config.toml
n_layer = 14
experts_per_token = 6
d_expert = 48
d_shared_expert = 64
normalize_top_k = true
routed_scale = 1.0
balance_bias = false
init_std_router = 0.00688
norm_eps = 1e-05
batch_tokens = [65536, 131072, 196608]
seq_len = 2048
train_tokens = 517400000
dataset = "wikipedia_en"
Below are experts of layer 4 (counted from 0) of a mixture-of-experts language model. Rows are named router (the router's row for the expert), gate (a neuron's input weights, with its number), up (a neuron's input weights, with its number), down (a neuron's output weights, with its number) and show model dimensions 0-159. Each number is 50 + 15 x the weight over its row's rms, rounded and kept within 0 to 99.
Before each expert's rows: "comes after" lists some tokens at least twice as common just before its tokens as in all text; "gets" lists some tokens that make up at least twice as much of what it gets as of all text. This comes from a sample of Wikipedia text that the model never trained on. Tokens count by the router's weight.

# expert 118
comes after: "\n", " |", "==", ")", "===", "."
gets: "\n", "==", "===", " ==", " pre", "History"
router:33 56 77 25 57 68 47 60 73 42 51 64 65 54 36 65 72 37 45 31 40 43 63 78 57 47 46 61 34 61 48 35 75 56 40 60 45 52 28 26 60 53 50 46 80 46 55 18 47 58 46 58 20 32 35 32 63 58 33 15 41 82 34 58 41 67 45 52 16 47 48 70 62 81 73 53 42 48 62 52 44 68 52 62 63 53 48 40 24 45 50 52 29 61 64 25 54 22 57 24 33 68 38 81 30 47 59 49 37 46 45 78 50 43 22 35 57 37 51 76 39 69 60 24 30 50 45 64 38 57 42 49 37 59 41 62 47 62 46 53 39 58 66 37 74 67 23 71 63 47 40 55 60 23 48 51 59 55 47 58
gate0:51 51 50 51 50 51 48 43 16 48 44 49 48 47 65 67 65 45 52 19 51 48 51 55 49 99 73 45 50 54 36 56 29 51 72 52 86 77 56 52 47 49 58 54 47 41 11 54 41 45 57 51 63 51 35 50 51 53 50 54 01 81 50 50 47 91 46 25 49 51 45 74 51 35 61 32 58 64 51 46 49 49 53 51 33 38 49 50 63 64 50 53 59 49 47 50 50 51 50 50 47 50 57 47 58 45 49 99 62 49 45 38 52 29 64 49 58 49 45 49 49 44 43 58 32 42 32 10 50 23 47 44 64 49 09 07 45 48 33 48 93 38 39 42 53 45 49 52 40 33 49 50 53 38 51 40 52 51 48 42
up0:66 51 51 52 22 51 51 51 50 37 30 70 73 75 56 53 55 50 99 56 54 38 43 49 62 48 50 34 41 65 70 44 49 43 41 50 60 43 34 63 67 42 51 50 50 67 53 93 67 50 74 50 29 00 52 49 64 79 52 50 66 57 52 47 64 38 52 46 50 95 52 39 36 59 55 57 41 99 52 40 51 50 45 50 52 46 55 36 50 33 49 41 35 57 31 49 50 42 49 60 50 50 51 63 42 49 51 45 51 56 58 70 43 49 49 39 14 99 50 50 56 70 49 50 59 45 43 73 51 52 50 50 45 44 74 51 47 50 02 55 39 47 68 25 31 59 50 51 50 51 51 44 50 42 50 48 56 30 47 43
down0:21 54 83 48 58 35 49 00 50 60 50 42 48 49 55 79 49 35 40 69 76 50 50 51 33 26 51 56 42 48 49 50 71 47 50 46 99 46 53 52 46 47 56 49 51 99 50 65 60 18 81 49 55 53 54 51 29 55 48 53 43 54 47 52 14 56 58 49 72 37 24 48 54 56 51 40 68 78 50 54 42 47 48 04 17 19 51 48 39 44 50 51 53 42 54 47 67 41 46 50 26 55 84 43 41 59 58 51 49 84 57 43 82 51 53 51 49 54 56 48 48 41 51 49 49 35 44 50 46 55 50 38 45 47 56 49 82 72 72 50 50 55 52 53 52 47 49 52 49 33 51 50 67 55 58 53 53 55 65 77
gate1:50 00 26 51 51 49 58 02 48 49 50 49 51 58 51 73 41 59 07 57 33 50 51 48 56 51 49 38 52 55 47 32 36 59 50 50 88 63 00 48 00 50 52 49 50 50 51 49 35 33 58 14 05 54 52 66 68 60 41 49 47 51 54 48 46 51 50 23 50 45 67 49 52 50 43 55 33 50 52 62 51 54 45 44 63 56 69 48 51 41 51 53 51 52 51 48 30 57 52 50 72 39 49 84 57 54 49 56 49 23 36 48 49 51 46 51 27 38 54 48 50 50 51 75 51 50 29 50 47 00 54 60 51 49 49 50 47 50 50 50 50 51 53 51 51 51 60 51 50 52 55 55 50 99 47 43 61 44 62 51
up1:46 81 96 47 51 50 50 75 26 49 51 68 37 45 64 41 47 15 61 23 72 49 51 65 51 50 47 51 50 71 68 66 69 42 51 61 23 45 77 76 50 51 49 84 47 53 33 17 58 77 52 99 80 48 36 36 48 49 58 52 50 60 21 62 35 46 50 64 43 55 47 51 47 82 64 40 68 45 51 45 48 51 59 51 26 51 48 51 54 53 40 50 29 51 58 50 90 33 51 57 48 49 42 46 45 36 51 63 50 89 81 53 45 48 49 44 68 52 61 68 53 53 50 20 40 51 45 43 61 72 41 47 55 53 49 50 48 52 51 31 55 46 52 38 64 64 47 39 50 28 51 28 60 24 65 48 28 50 47 49
down1:78 25 45 55 43 35 35 51 68 68 44 60 36 50 64 51 42 15 47 73 60 50 38 63 53 98 99 50 45 53 52 50 50 51 47 43 71 56 26 49 27 61 67 48 58 48 49 52 48 51 54 41 65 48 54 58 35 52 62 51 49 57 47 37 52 53 52 49 49 53 40 34 52 68 54 38 51 51 50 56 54 36 43 48 30 46 89 55 51 40 50 89 51 51 62 64 45 50 50 92 56 57 67 50 81 47 51 72 51 49 40 50 52 50 55 30 50 49 71 59 56 51 55 51 86 45 66 76 63 38 70 50 51 56 50 38 53 58 41 50 46 50 00 54 49 74 43 43 38 53 45 53 14 50 64 42 19 55 51 40
gate2:53 51 44 58 49 46 79 28 39 53 33 62 29 42 00 58 73 02 42 47 45 55 44 44 51 49 46 47 37 29 58 57 30 54 49 51 35 55 46 63 45 46 82 57 64 51 26 51 50 44 71 38 45 75 49 49 72 53 47 54 60 49 49 50 39 48 33 65 50 59 51 59 46 51 44 45 77 43 57 54 11 51 57 51 42 58 59 53 50 48 29 58 00 17 29 45 52 62 54 50 39 50 68 51 52 49 26 48 66 33 40 48 69 45 54 50 40 37 60 53 11 25 52 64 42 21 51 39 53 57 58 47 54 47 44 47 35 25 50 60 43 12 52 50 38 71 46 31 51 55 49 51 64 43 48 37 49 51 47 61
up2:75 49 56 66 45 47 57 11 50 51 50 31 65 46 26 65 51 38 61 95 39 50 44 50 50 57 45 70 50 46 79 18 26 41 50 67 44 50 58 43 52 00 51 42 46 50 32 62 48 50 57 32 52 73 49 67 42 52 66 27 52 51 49 50 59 52 51 56 62 63 42 50 71 46 09 49 51 38 46 55 48 49 52 37 34 55 25 50 57 52 48 60 60 35 46 48 48 56 50 59 74 49 62 53 42 99 17 53 73 41 49 62 63 68 43 23 70 38 42 54 45 54 50 48 43 50 52 53 65 00 49 47 49 51 48 14 22 50 49 53 52 50 48 76 23 45 57 47 51 49 53 55 72 59 63 15 47 52 55 52
down2:32 41 67 10 15 61 32 80 24 48 56 50 49 74 69 51 48 45 21 52 50 49 57 26 62 52 57 49 63 38 41 48 51 35 51 54 58 26 50 76 50 64 46 79 52 53 51 40 45 66 49 50 20 07 61 57 52 45 47 49 31 37 48 82 39 47 48 27 18 55 26 38 49 50 64 53 53 51 45 50 65 48 46 63 43 25 49 87 50 48 55 65 51 51 23 47 50 46 39 57 16 99 57 56 60 42 46 68 50 46 51 62 24 45 54 49 38 48 60 52 78 50 44 54 36 55 49 47 50 70 43 62 51 43 49 42 50 25 43 47 47 66 49 46 59 23 52 49 51 49 43 29 51 53 18 64 49 14 31 38
gate3:29 49 49 61 27 48 58 68 54 72 38 15 62 50 63 41 70 41 51 52 53 51 37 05 46 53 38 49 51 49 39 47 53 49 41 66 50 42 61 51 56 67 57 55 29 58 50 40 66 43 50 67 16 29 52 48 68 49 28 72 70 61 51 50 70 54 52 51 55 50 46 24 45 49 45 61 62 61 53 36 19 46 50 99 54 50 82 34 75 50 60 20 47 52 33 45 33 59 51 50 49 51 53 45 48 52 56 46 60 55 66 47 30 49 66 49 56 59 78 49 50 55 50 63 55 44 38 36 30 48 81 50 42 74 54 51 70 51 47 59 50 63 55 52 90 14 53 46 29 59 56 26 63 42 46 35 50 61 67 51
up3:43 46 34 41 60 63 49 50 48 59 63 49 46 90 60 69 50 29 52 70 59 75 52 50 58 43 48 73 69 50 51 49 50 38 57 58 50 68 63 68 52 71 19 18 35 43 26 62 54 47 54 63 45 52 39 50 45 09 59 51 58 11 65 55 40 50 41 52 30 56 46 52 22 62 53 71 48 16 44 40 51 75 55 46 39 44 53 62 57 33 34 66 49 29 51 50 77 42 50 26 64 47 56 51 47 55 72 56 14 40 62 66 46 49 77 53 57 60 37 50 29 51 68 49 37 85 56 49 49 40 57 45 51 42 51 18 52 55 53 31 50 53 27 50 48 41 57 42 50 88 76 44 50 27 44 72 73 48 00 49
down3:39 56 48 53 35 02 50 58 35 49 50 52 50 55 50 54 72 15 51 60 51 38 45 18 73 35 66 63 80 68 60 49 51 50 69 43 50 51 63 43 48 37 50 41 43 45 49 18 56 28 49 99 43 46 53 66 51 51 19 43 79 50 51 49 66 54 53 81 79 55 52 49 57 49 34 50 50 27 55 44 41 63 27 42 44 45 61 31 91 35 73 58 32 74 57 47 48 45 31 08 46 51 18 51 59 48 41 63 70 50 63 40 52 50 52 51 26 52 42 58 28 57 08 33 41 38 70 53 45 53 53 50 40 75 58 57 46 56 21 42 52 58 49 58 46 44 48 42 65 62 44 76 50 52 45 45 55 51 64 26

# expert 121
comes after: "\n", " of", " in", " for", " to", " at"
gets: " the", "-", "|", " The", "=", "The"
router:74 52 24 23 39 41 75 76 31 41 79 53 51 67 30 48 40 68 50 40 57 36 59 80 58 47 43 72 53 40 51 67 46 38 54 46 54 56 76 40 50 24 38 39 47 43 66 68 50 57 37 35 64 06 51 46 44 56 48 69 73 39 70 71 49 47 17 50 67 61 49 23 55 66 56 28 63 31 70 45 57 22 39 77 62 55 60 48 49 54 41 61 50 45 34 39 23 47 50 37 45 42 30 43 56 34 25 56 60 52 53 35 70 30 56 72 68 60 54 36 32 31 39 41 45 46 44 42 51 36 57 56 30 15 54 77 33 55 37 49 82 39 60 27 28 49 53 43 64 20 71 67 60 46 26 59 38 55 61 59
gate0:47 54 47 62 37 53 36 44 68 43 49 53 53 50 51 50 50 46 89 25 54 05 43 58 45 78 54 53 54 69 99 50 50 51 52 51 54 50 54 12 50 32 40 50 34 52 66 52 52 35 46 52 50 50 99 50 30 41 48 52 43 24 51 55 50 48 41 46 52 59 25 54 56 60 50 48 78 50 47 49 47 55 35 53 51 34 49 57 53 63 55 46 35 53 20 51 41 47 53 56 50 06 60 17 48 56 60 50 59 50 31 57 50 49 50 33 48 54 46 49 43 62 52 48 47 51 47 61 80 60 44 60 53 59 47 56 80 52 63 11 99 46 47 74 51 62 51 90 47 50 59 51 75 59 58 46 34 49 68 50
up0:61 51 48 59 36 83 33 40 64 51 49 50 52 49 36 50 31 45 52 27 58 19 49 60 49 76 51 55 53 68 99 46 50 49 49 49 53 47 52 39 51 46 18 50 38 55 49 49 52 42 27 51 51 52 99 49 33 46 49 51 45 17 50 64 51 50 32 48 50 73 42 50 52 73 49 51 76 54 47 47 50 55 34 59 49 41 55 51 52 89 55 46 38 51 43 49 42 45 53 67 50 19 48 11 50 60 91 44 70 42 42 67 48 50 51 46 50 53 48 26 50 66 52 42 51 46 47 60 69 61 51 71 42 60 46 67 60 54 85 37 76 48 35 62 50 58 51 80 52 51 55 51 70 48 61 07 27 46 73 50
down0:78 58 55 48 49 00 52 46 47 43 49 56 48 51 48 56 31 49 49 50 31 61 48 06 46 47 47 55 53 11 59 44 66 33 54 60 52 52 50 35 51 68 60 87 23 70 82 65 35 49 49 52 20 57 30 61 56 39 42 50 59 56 51 51 40 51 46 45 52 37 51 36 33 45 17 45 46 49 51 54 53 43 68 00 39 67 46 51 50 44 50 65 75 27 63 86 55 49 48 41 15 58 50 47 50 44 46 44 02 35 56 59 44 45 39 64 53 68 78 51 41 10 49 50 49 41 42 52 50 51 29 43 39 55 50 49 48 49 51 49 50 61 60 32 51 50 63 21 52 27 50 52 52 53 18 55 51 58 53 49
gate1:50 04 50 22 64 48 63 50 53 82 51 51 42 57 20 51 51 50 46 43 52 52 81 48 36 72 50 50 50 52 51 52 55 51 13 46 49 53 50 56 51 51 50 38 51 49 50 51 35 59 56 49 53 49 49 47 43 53 54 55 50 48 50 63 42 49 49 50 49 38 66 43 50 63 52 00 65 50 28 52 83 50 52 50 50 55 49 46 51 50 50 55 51 36 46 52 49 54 49 43 52 50 53 12 59 45 39 48 54 26 69 00 52 38 58 49 63 45 50 51 50 43 81 99 30 50 51 46 51 51 75 50 68 49 55 50 50 51 49 31 52 51 50 52 52 48 90 60 63 45 48 47 55 99 51 52 52 40 55 48
up1:50 53 56 23 71 43 31 57 49 82 45 50 36 57 30 50 54 54 34 48 64 52 57 50 51 38 48 48 43 53 54 51 48 54 50 40 53 51 51 40 63 46 49 33 55 51 48 33 28 50 66 51 51 91 56 49 50 50 58 79 48 49 53 51 45 50 48 30 49 48 60 49 50 58 45 50 51 50 00 61 78 46 48 50 52 52 48 50 50 67 55 67 37 44 68 60 77 38 25 32 53 45 47 32 69 76 49 44 70 49 50 49 32 46 50 32 53 50 47 55 47 43 99 99 27 54 51 51 48 53 52 44 58 20 47 03 53 56 50 51 58 50 45 56 50 34 63 65 46 43 38 50 54 63 34 50 78 48 64 50
down1:32 50 38 84 49 53 54 50 63 41 36 53 48 54 67 77 50 50 85 62 52 41 46 49 48 92 44 99 51 45 49 63 45 47 53 49 28 52 51 48 44 61 47 51 16 35 51 67 50 74 50 48 49 24 05 54 57 66 50 50 49 47 49 44 57 81 51 94 52 48 44 50 48 51 35 47 32 50 59 51 50 54 53 50 50 49 50 57 46 50 55 61 59 50 50 48 50 34 50 47 49 58 47 65 46 50 23 43 66 50 59 37 51 48 65 49 51 44 46 52 47 54 00 39 50 50 37 52 52 55 50 63 47 72 56 99 64 44 44 52 63 61 66 50 51 67 22 50 73 54 47 52 81 34 53 50 49 41 41 50
gate2:50 69 38 51 42 50 53 51 40 51 40 62 41 35 48 51 57 55 49 50 51 19 50 35 59 07 45 69 50 35 51 49 32 48 48 77 49 06 99 51 49 44 50 43 51 45 50 51 55 43 51 50 50 46 49 50 54 40 51 56 54 46 38 50 34 49 54 45 44 65 57 00 54 56 35 72 48 49 52 48 40 50 53 50 81 95 62 58 52 47 33 41 26 51 51 41 65 73 59 38 50 22 47 01 27 79 48 45 54 46 16 46 42 22 44 52 75 57 44 53 64 50 50 53 50 40 51 50 50 49 67 39 35 48 40 26 40 49 47 49 57 51 53 51 53 50 37 92 50 52 48 79 55 43 46 54 46 48 46 54
up2:51 29 50 48 51 50 40 49 39 50 48 49 63 53 50 36 40 49 24 53 62 58 48 99 49 49 48 31 45 80 33 49 49 76 52 57 54 70 30 50 37 48 14 34 42 45 50 30 55 40 34 61 58 52 56 49 50 79 54 46 51 31 77 22 50 43 70 50 43 51 75 51 57 50 74 69 47 54 36 42 50 59 62 48 49 40 52 52 50 52 64 50 50 61 51 50 28 50 49 43 54 42 53 92 54 51 72 50 41 42 18 50 00 49 38 81 51 50 46 49 26 59 49 71 61 36 44 51 50 79 78 25 49 10 50 50 89 49 49 99 47 54 40 36 59 52 50 50 62 53 54 54 66 66 50 78 50 51 36 46
down2:78 50 50 29 54 47 43 52 67 24 51 49 49 70 45 48 50 60 55 50 57 99 47 50 31 50 50 49 55 73 51 52 51 84 31 50 53 20 66 42 45 24 51 59 82 57 50 41 61 30 50 43 50 50 74 27 68 54 48 51 30 39 50 50 48 24 72 37 55 49 49 49 46 52 50 49 49 55 49 52 54 51 00 54 29 50 39 49 41 71 45 42 62 50 60 44 50 48 47 48 50 53 44 40 27 39 99 26 70 51 51 60 57 66 09 68 50 50 78 56 51 49 43 55 36 55 68 64 49 51 46 59 77 26 17 48 50 62 22 50 25 25 49 47 49 50 38 49 50 52 63 54 47 46 59 22 42 65 57 51
gate3:58 87 52 35 52 47 34 50 49 45 43 53 37 46 70 53 52 75 50 65 69 42 30 39 50 09 53 47 41 50 50 71 40 46 49 43 72 59 50 47 23 22 50 11 78 52 52 46 58 54 57 52 50 48 66 63 93 68 57 76 58 52 57 51 27 52 47 40 63 57 51 49 05 76 52 46 55 44 22 46 37 49 45 44 49 02 28 50 39 54 47 46 42 66 69 63 41 71 50 49 50 43 48 40 50 56 16 48 56 46 49 34 50 63 50 50 40 50 43 92 63 52 42 49 53 25 37 50 49 54 56 52 52 74 48 51 41 42 48 75 58 46 32 50 40 44 53 58 54 89 18 61 45 66 50 53 46 54 12 82
up3:51 81 45 48 50 44 64 53 49 46 31 49 37 94 59 51 52 56 49 60 72 49 47 49 55 50 58 33 52 20 22 42 56 49 50 34 50 54 46 48 52 22 54 49 53 52 50 54 79 43 50 44 39 27 69 61 50 68 49 49 69 57 41 38 50 74 50 52 43 53 50 52 64 51 83 51 51 51 50 48 57 51 54 50 99 50 50 49 50 51 50 50 79 29 27 52 48 99 45 41 37 40 50 56 57 57 60 48 61 45 49 44 60 73 43 35 24 50 51 72 49 62 53 50 61 50 55 53 47 09 50 47 50 50 49 72 57 60 18 49 63 50 21 36 56 50 57 33 55 50 09 80 49 50 49 50 54 47 33 70
down3:42 76 61 45 53 59 53 52 47 49 46 40 47 86 50 81 43 50 43 25 50 49 42 60 64 57 31 52 59 27 69 52 59 44 47 48 51 62 50 50 29 56 80 59 57 53 92 63 52 21 50 47 50 45 50 50 50 29 50 53 61 48 51 51 49 55 42 49 61 52 49 40 54 66 62 56 56 50 47 02 05 40 51 55 70 53 47 41 43 21 40 57 47 54 49 51 49 46 48 45 47 11 53 66 29 53 49 16 50 38 47 73 81 47 37 40 51 48 49 49 26 44 78 43 23 50 50 12 35 48 61 50 50 57 48 42 50 34 51 00 95 59 43 26 55 52 38 79 57 39 62 72 42 66 48 50 52 51 33 53

# expert 104
comes after: ".", " |", "\n", ")", "==", " ="
gets: "\n", "==", "===", " ==", "---|---|---|---|", "Career"
router:47 63 63 23 57 86 67 51 62 40 56 35 52 44 47 64 10 31 64 51 35 54 56 40 59 48 41 71 41 58 43 91 62 60 56 44 72 49 38 52 62 66 48 39 64 43 52 52 42 46 47 28 18 24 52 31 66 52 35 34 51 70 19 66 34 64 42 61 41 38 72 72 22 72 75 66 31 47 67 51 44 65 40 41 36 26 63 36 58 36 32 53 30 42 37 38 88 40 37 42 36 51 36 59 36 26 59 45 76 54 33 56 67 41 55 34 58 38 39 49 41 65 48 50 41 44 25 54 44 52 37 46 46 46 10 53 41 44 76 36 45 57 54 31 57 60 24 74 62 41 40 57 18 28 57 44 60 59 54 63
gate0:54 19 53 47 50 46 25 56 50 58 42 25 64 54 28 57 68 52 58 45 53 55 48 53 50 95 51 40 52 46 62 66 93 42 36 59 58 50 44 46 42 50 51 00 48 70 51 45 13 17 68 51 50 45 50 50 54 48 50 49 38 49 58 44 50 95 50 54 51 64 86 69 48 51 57 41 99 49 45 51 50 51 69 64 50 50 53 53 46 59 94 26 62 42 51 59 63 19 37 48 73 51 37 64 53 44 53 70 51 47 46 39 63 52 45 51 47 50 48 61 53 51 56 44 26 51 36 33 52 50 50 45 47 50 71 56 71 58 48 50 48 49 20 50 51 44 64 47 51 53 67 48 51 50 54 50 53 99 49 51
up0:49 46 39 49 37 56 70 24 40 52 41 48 52 49 52 26 30 74 07 62 50 47 48 56 58 52 42 20 49 47 37 28 50 34 55 52 79 50 56 67 32 47 44 92 56 48 51 50 74 50 28 56 21 50 54 30 00 50 64 47 70 62 42 57 51 47 54 30 51 37 84 51 51 34 32 63 50 55 58 36 55 55 53 44 57 48 56 31 25 43 56 72 37 58 43 57 43 80 58 53 54 52 69 49 46 65 46 49 47 53 59 17 37 55 50 72 50 44 54 49 49 52 55 59 77 64 36 58 36 41 66 52 49 53 48 89 52 26 23 53 34 50 84 56 55 52 50 48 49 31 16 50 18 83 49 45 48 38 46 50
down0:47 37 18 39 23 29 51 39 50 47 76 46 43 46 04 48 53 51 50 46 51 41 50 59 33 58 49 41 47 43 51 57 36 56 55 52 49 47 54 49 45 08 47 51 51 53 33 36 50 48 13 43 52 04 66 06 38 00 69 54 41 48 56 44 57 53 53 36 50 52 65 53 50 50 22 50 71 91 46 14 56 64 46 51 56 51 50 29 49 50 55 44 48 52 49 60 36 99 55 48 47 55 43 49 40 55 63 53 77 53 51 52 50 55 49 59 64 52 65 46 50 30 53 51 48 71 43 33 68 27 84 53 45 47 50 75 67 47 50 49 45 41 51 41 53 33 49 44 53 49 46 67 50 52 66 62 51 54 54 05
gate1:72 09 50 00 52 63 49 49 50 50 56 55 55 52 44 47 50 81 51 66 58 65 18 50 53 31 58 47 61 41 51 58 71 47 48 50 45 44 51 52 29 49 51 51 83 69 51 75 51 48 50 45 46 50 47 50 34 35 65 50 47 48 47 50 47 50 48 59 48 45 55 80 48 65 51 42 13 48 71 49 51 81 52 50 51 69 89 52 26 46 45 49 57 52 49 64 70 45 68 51 52 51 49 44 61 61 51 53 50 43 57 47 50 54 43 62 54 35 00 48 48 58 49 37 52 57 50 57 57 34 29 51 49 33 41 45 44 34 36 41 52 49 26 45 30 62 39 18 34 11 50 50 44 74 99 47 61 50 51 54
up1:50 17 62 51 39 49 57 50 62 99 51 49 99 50 63 53 54 50 50 53 42 50 58 01 52 95 53 58 33 52 46 46 55 50 48 63 54 50 50 48 51 50 45 47 47 46 49 35 50 52 55 49 40 39 65 50 62 53 55 54 53 49 50 50 50 71 82 51 45 50 52 45 59 50 57 48 48 50 54 49 49 52 60 83 68 45 52 53 47 56 59 41 50 51 57 51 51 48 51 51 50 49 54 54 18 50 87 55 76 48 99 19 19 53 43 32 51 51 52 65 40 53 49 69 50 50 46 70 45 41 51 36 49 61 52 51 55 45 58 52 50 53 53 45 96 50 49 49 51 54 46 42 47 53 45 49 50 66 62 22
down1:43 50 55 66 50 48 46 56 32 74 53 58 51 00 43 82 53 47 27 51 48 48 46 29 53 48 45 49 26 32 46 47 54 46 50 50 61 47 45 43 53 51 13 51 52 50 73 08 65 52 49 10 66 41 40 49 32 20 43 51 48 59 75 51 67 41 27 99 48 87 53 29 63 54 69 35 51 84 18 59 52 45 50 49 55 55 40 26 00 50 47 50 47 51 50 49 50 44 51 43 59 61 50 52 52 48 50 13 61 45 43 47 48 51 34 11 79 59 49 54 41 55 74 50 64 60 54 45 50 50 47 53 50 53 51 45 53 70 45 54 40 40 54 54 42 70 49 49 50 62 48 50 45 53 57 73 47 51 33 49
gate2:51 37 50 48 51 67 61 29 49 79 67 50 33 51 57 50 27 50 49 73 31 50 47 26 34 62 33 49 38 43 49 32 44 26 51 50 48 61 50 49 64 37 47 64 52 53 35 51 62 49 60 27 32 50 11 50 52 27 30 62 20 52 58 45 47 52 52 52 53 27 74 86 66 43 50 52 40 62 54 54 38 45 50 51 55 99 55 45 56 50 41 56 53 50 53 67 49 31 49 45 50 38 65 47 27 54 65 77 54 53 29 49 17 54 50 46 46 37 55 15 50 14 51 56 34 53 53 53 49 00 27 41 50 49 31 51 50 47 50 63 44 99 64 36 18 48 71 60 27 48 55 35 35 53 46 52 49 17 49 46
up2:73 63 63 53 70 12 26 08 46 20 52 00 52 80 48 50 51 30 50 48 54 44 49 62 51 50 89 50 52 67 58 50 51 58 17 51 75 53 54 50 49 20 60 52 48 16 70 54 71 60 43 85 72 52 56 56 56 60 80 48 56 46 50 57 34 35 47 50 46 72 35 45 51 35 46 39 47 51 50 51 50 56 44 50 50 46 53 49 49 50 54 45 42 47 55 46 39 77 52 77 45 47 51 51 54 50 45 42 50 45 62 28 86 50 49 50 57 67 36 81 49 51 48 52 54 46 54 51 71 38 58 95 63 47 56 26 66 50 46 26 68 18 33 69 57 46 49 51 61 48 43 68 55 64 26 51 51 49 56 52
down2:90 51 67 81 54 52 54 25 47 56 49 25 48 53 50 57 44 54 50 51 53 59 50 43 29 54 35 61 62 51 47 50 62 99 45 50 39 45 52 87 22 55 49 50 52 31 21 49 49 64 54 47 01 69 41 50 36 49 55 58 66 69 50 49 50 52 18 65 48 49 49 52 52 45 51 70 43 30 50 50 55 55 53 50 51 51 51 57 48 25 59 41 37 47 35 99 48 51 77 69 47 75 51 86 50 42 65 56 46 49 39 52 50 59 22 20 23 61 60 57 45 50 49 50 48 40 53 61 76 52 55 53 56 54 49 58 50 67 65 51 55 50 51 44 50 48 50 39 27 12 49 01 50 51 47 52 39 33 49 46
gate3:50 52 42 55 50 59 66 51 51 52 49 47 53 23 44 56 54 40 45 51 30 50 42 50 05 53 49 44 49 52 22 43 52 60 48 51 50 49 55 69 50 50 64 59 49 51 49 52 19 51 30 28 00 49 44 24 55 49 40 41 50 52 41 50 66 33 53 99 51 29 40 30 52 39 23 46 49 47 51 11 32 12 50 60 51 46 44 55 15 50 12 54 62 20 41 53 50 40 77 51 41 71 00 50 45 59 35 46 50 47 27 64 49 52 76 53 48 50 71 55 45 53 54 53 58 51 74 61 58 48 51 48 50 51 60 51 49 24 50 77 25 35 83 50 50 59 43 38 48 46 51 64 51 47 46 51 37 48 55 38
up3:47 44 62 46 50 53 35 45 50 62 49 33 50 49 54 50 41 67 50 49 57 53 99 51 73 45 51 49 50 48 50 54 50 36 30 65 56 51 54 42 53 46 39 49 50 69 60 40 71 39 70 56 72 58 48 50 51 54 64 57 52 49 63 48 26 63 48 24 47 72 55 51 49 64 98 43 51 51 80 50 49 77 55 47 51 52 47 40 73 48 68 50 36 99 63 40 48 53 30 50 77 39 88 46 51 48 68 88 47 61 53 52 27 50 28 48 52 57 00 33 57 47 50 47 30 55 03 34 36 45 53 49 50 48 51 50 51 68 60 35 55 50 39 49 63 48 51 67 38 50 51 36 52 49 51 84 54 52 45 52
down3:50 50 54 72 50 65 49 55 24 47 24 41 47 44 41 71 58 53 44 53 51 72 42 32 56 43 53 50 51 47 47 46 50 51 33 50 60 58 30 51 38 54 55 46 61 55 65 50 50 57 61 38 08 40 53 53 46 50 50 61 27 25 77 52 38 33 50 48 36 45 55 40 75 50 51 49 76 19 07 48 57 49 47 55 79 32 52 99 50 77 50 14 52 26 64 67 42 50 65 52 52 70 75 50 40 32 51 74 52 51 14 72 54 82 48 30 49 47 55 51 50 57 61 50 27 51 90 61 87 69 78 50 43 38 52 50 86 48 47 43 46 50 52 48 62 54 49 49 42 45 52 49 50 49 70 42 50 36 07 41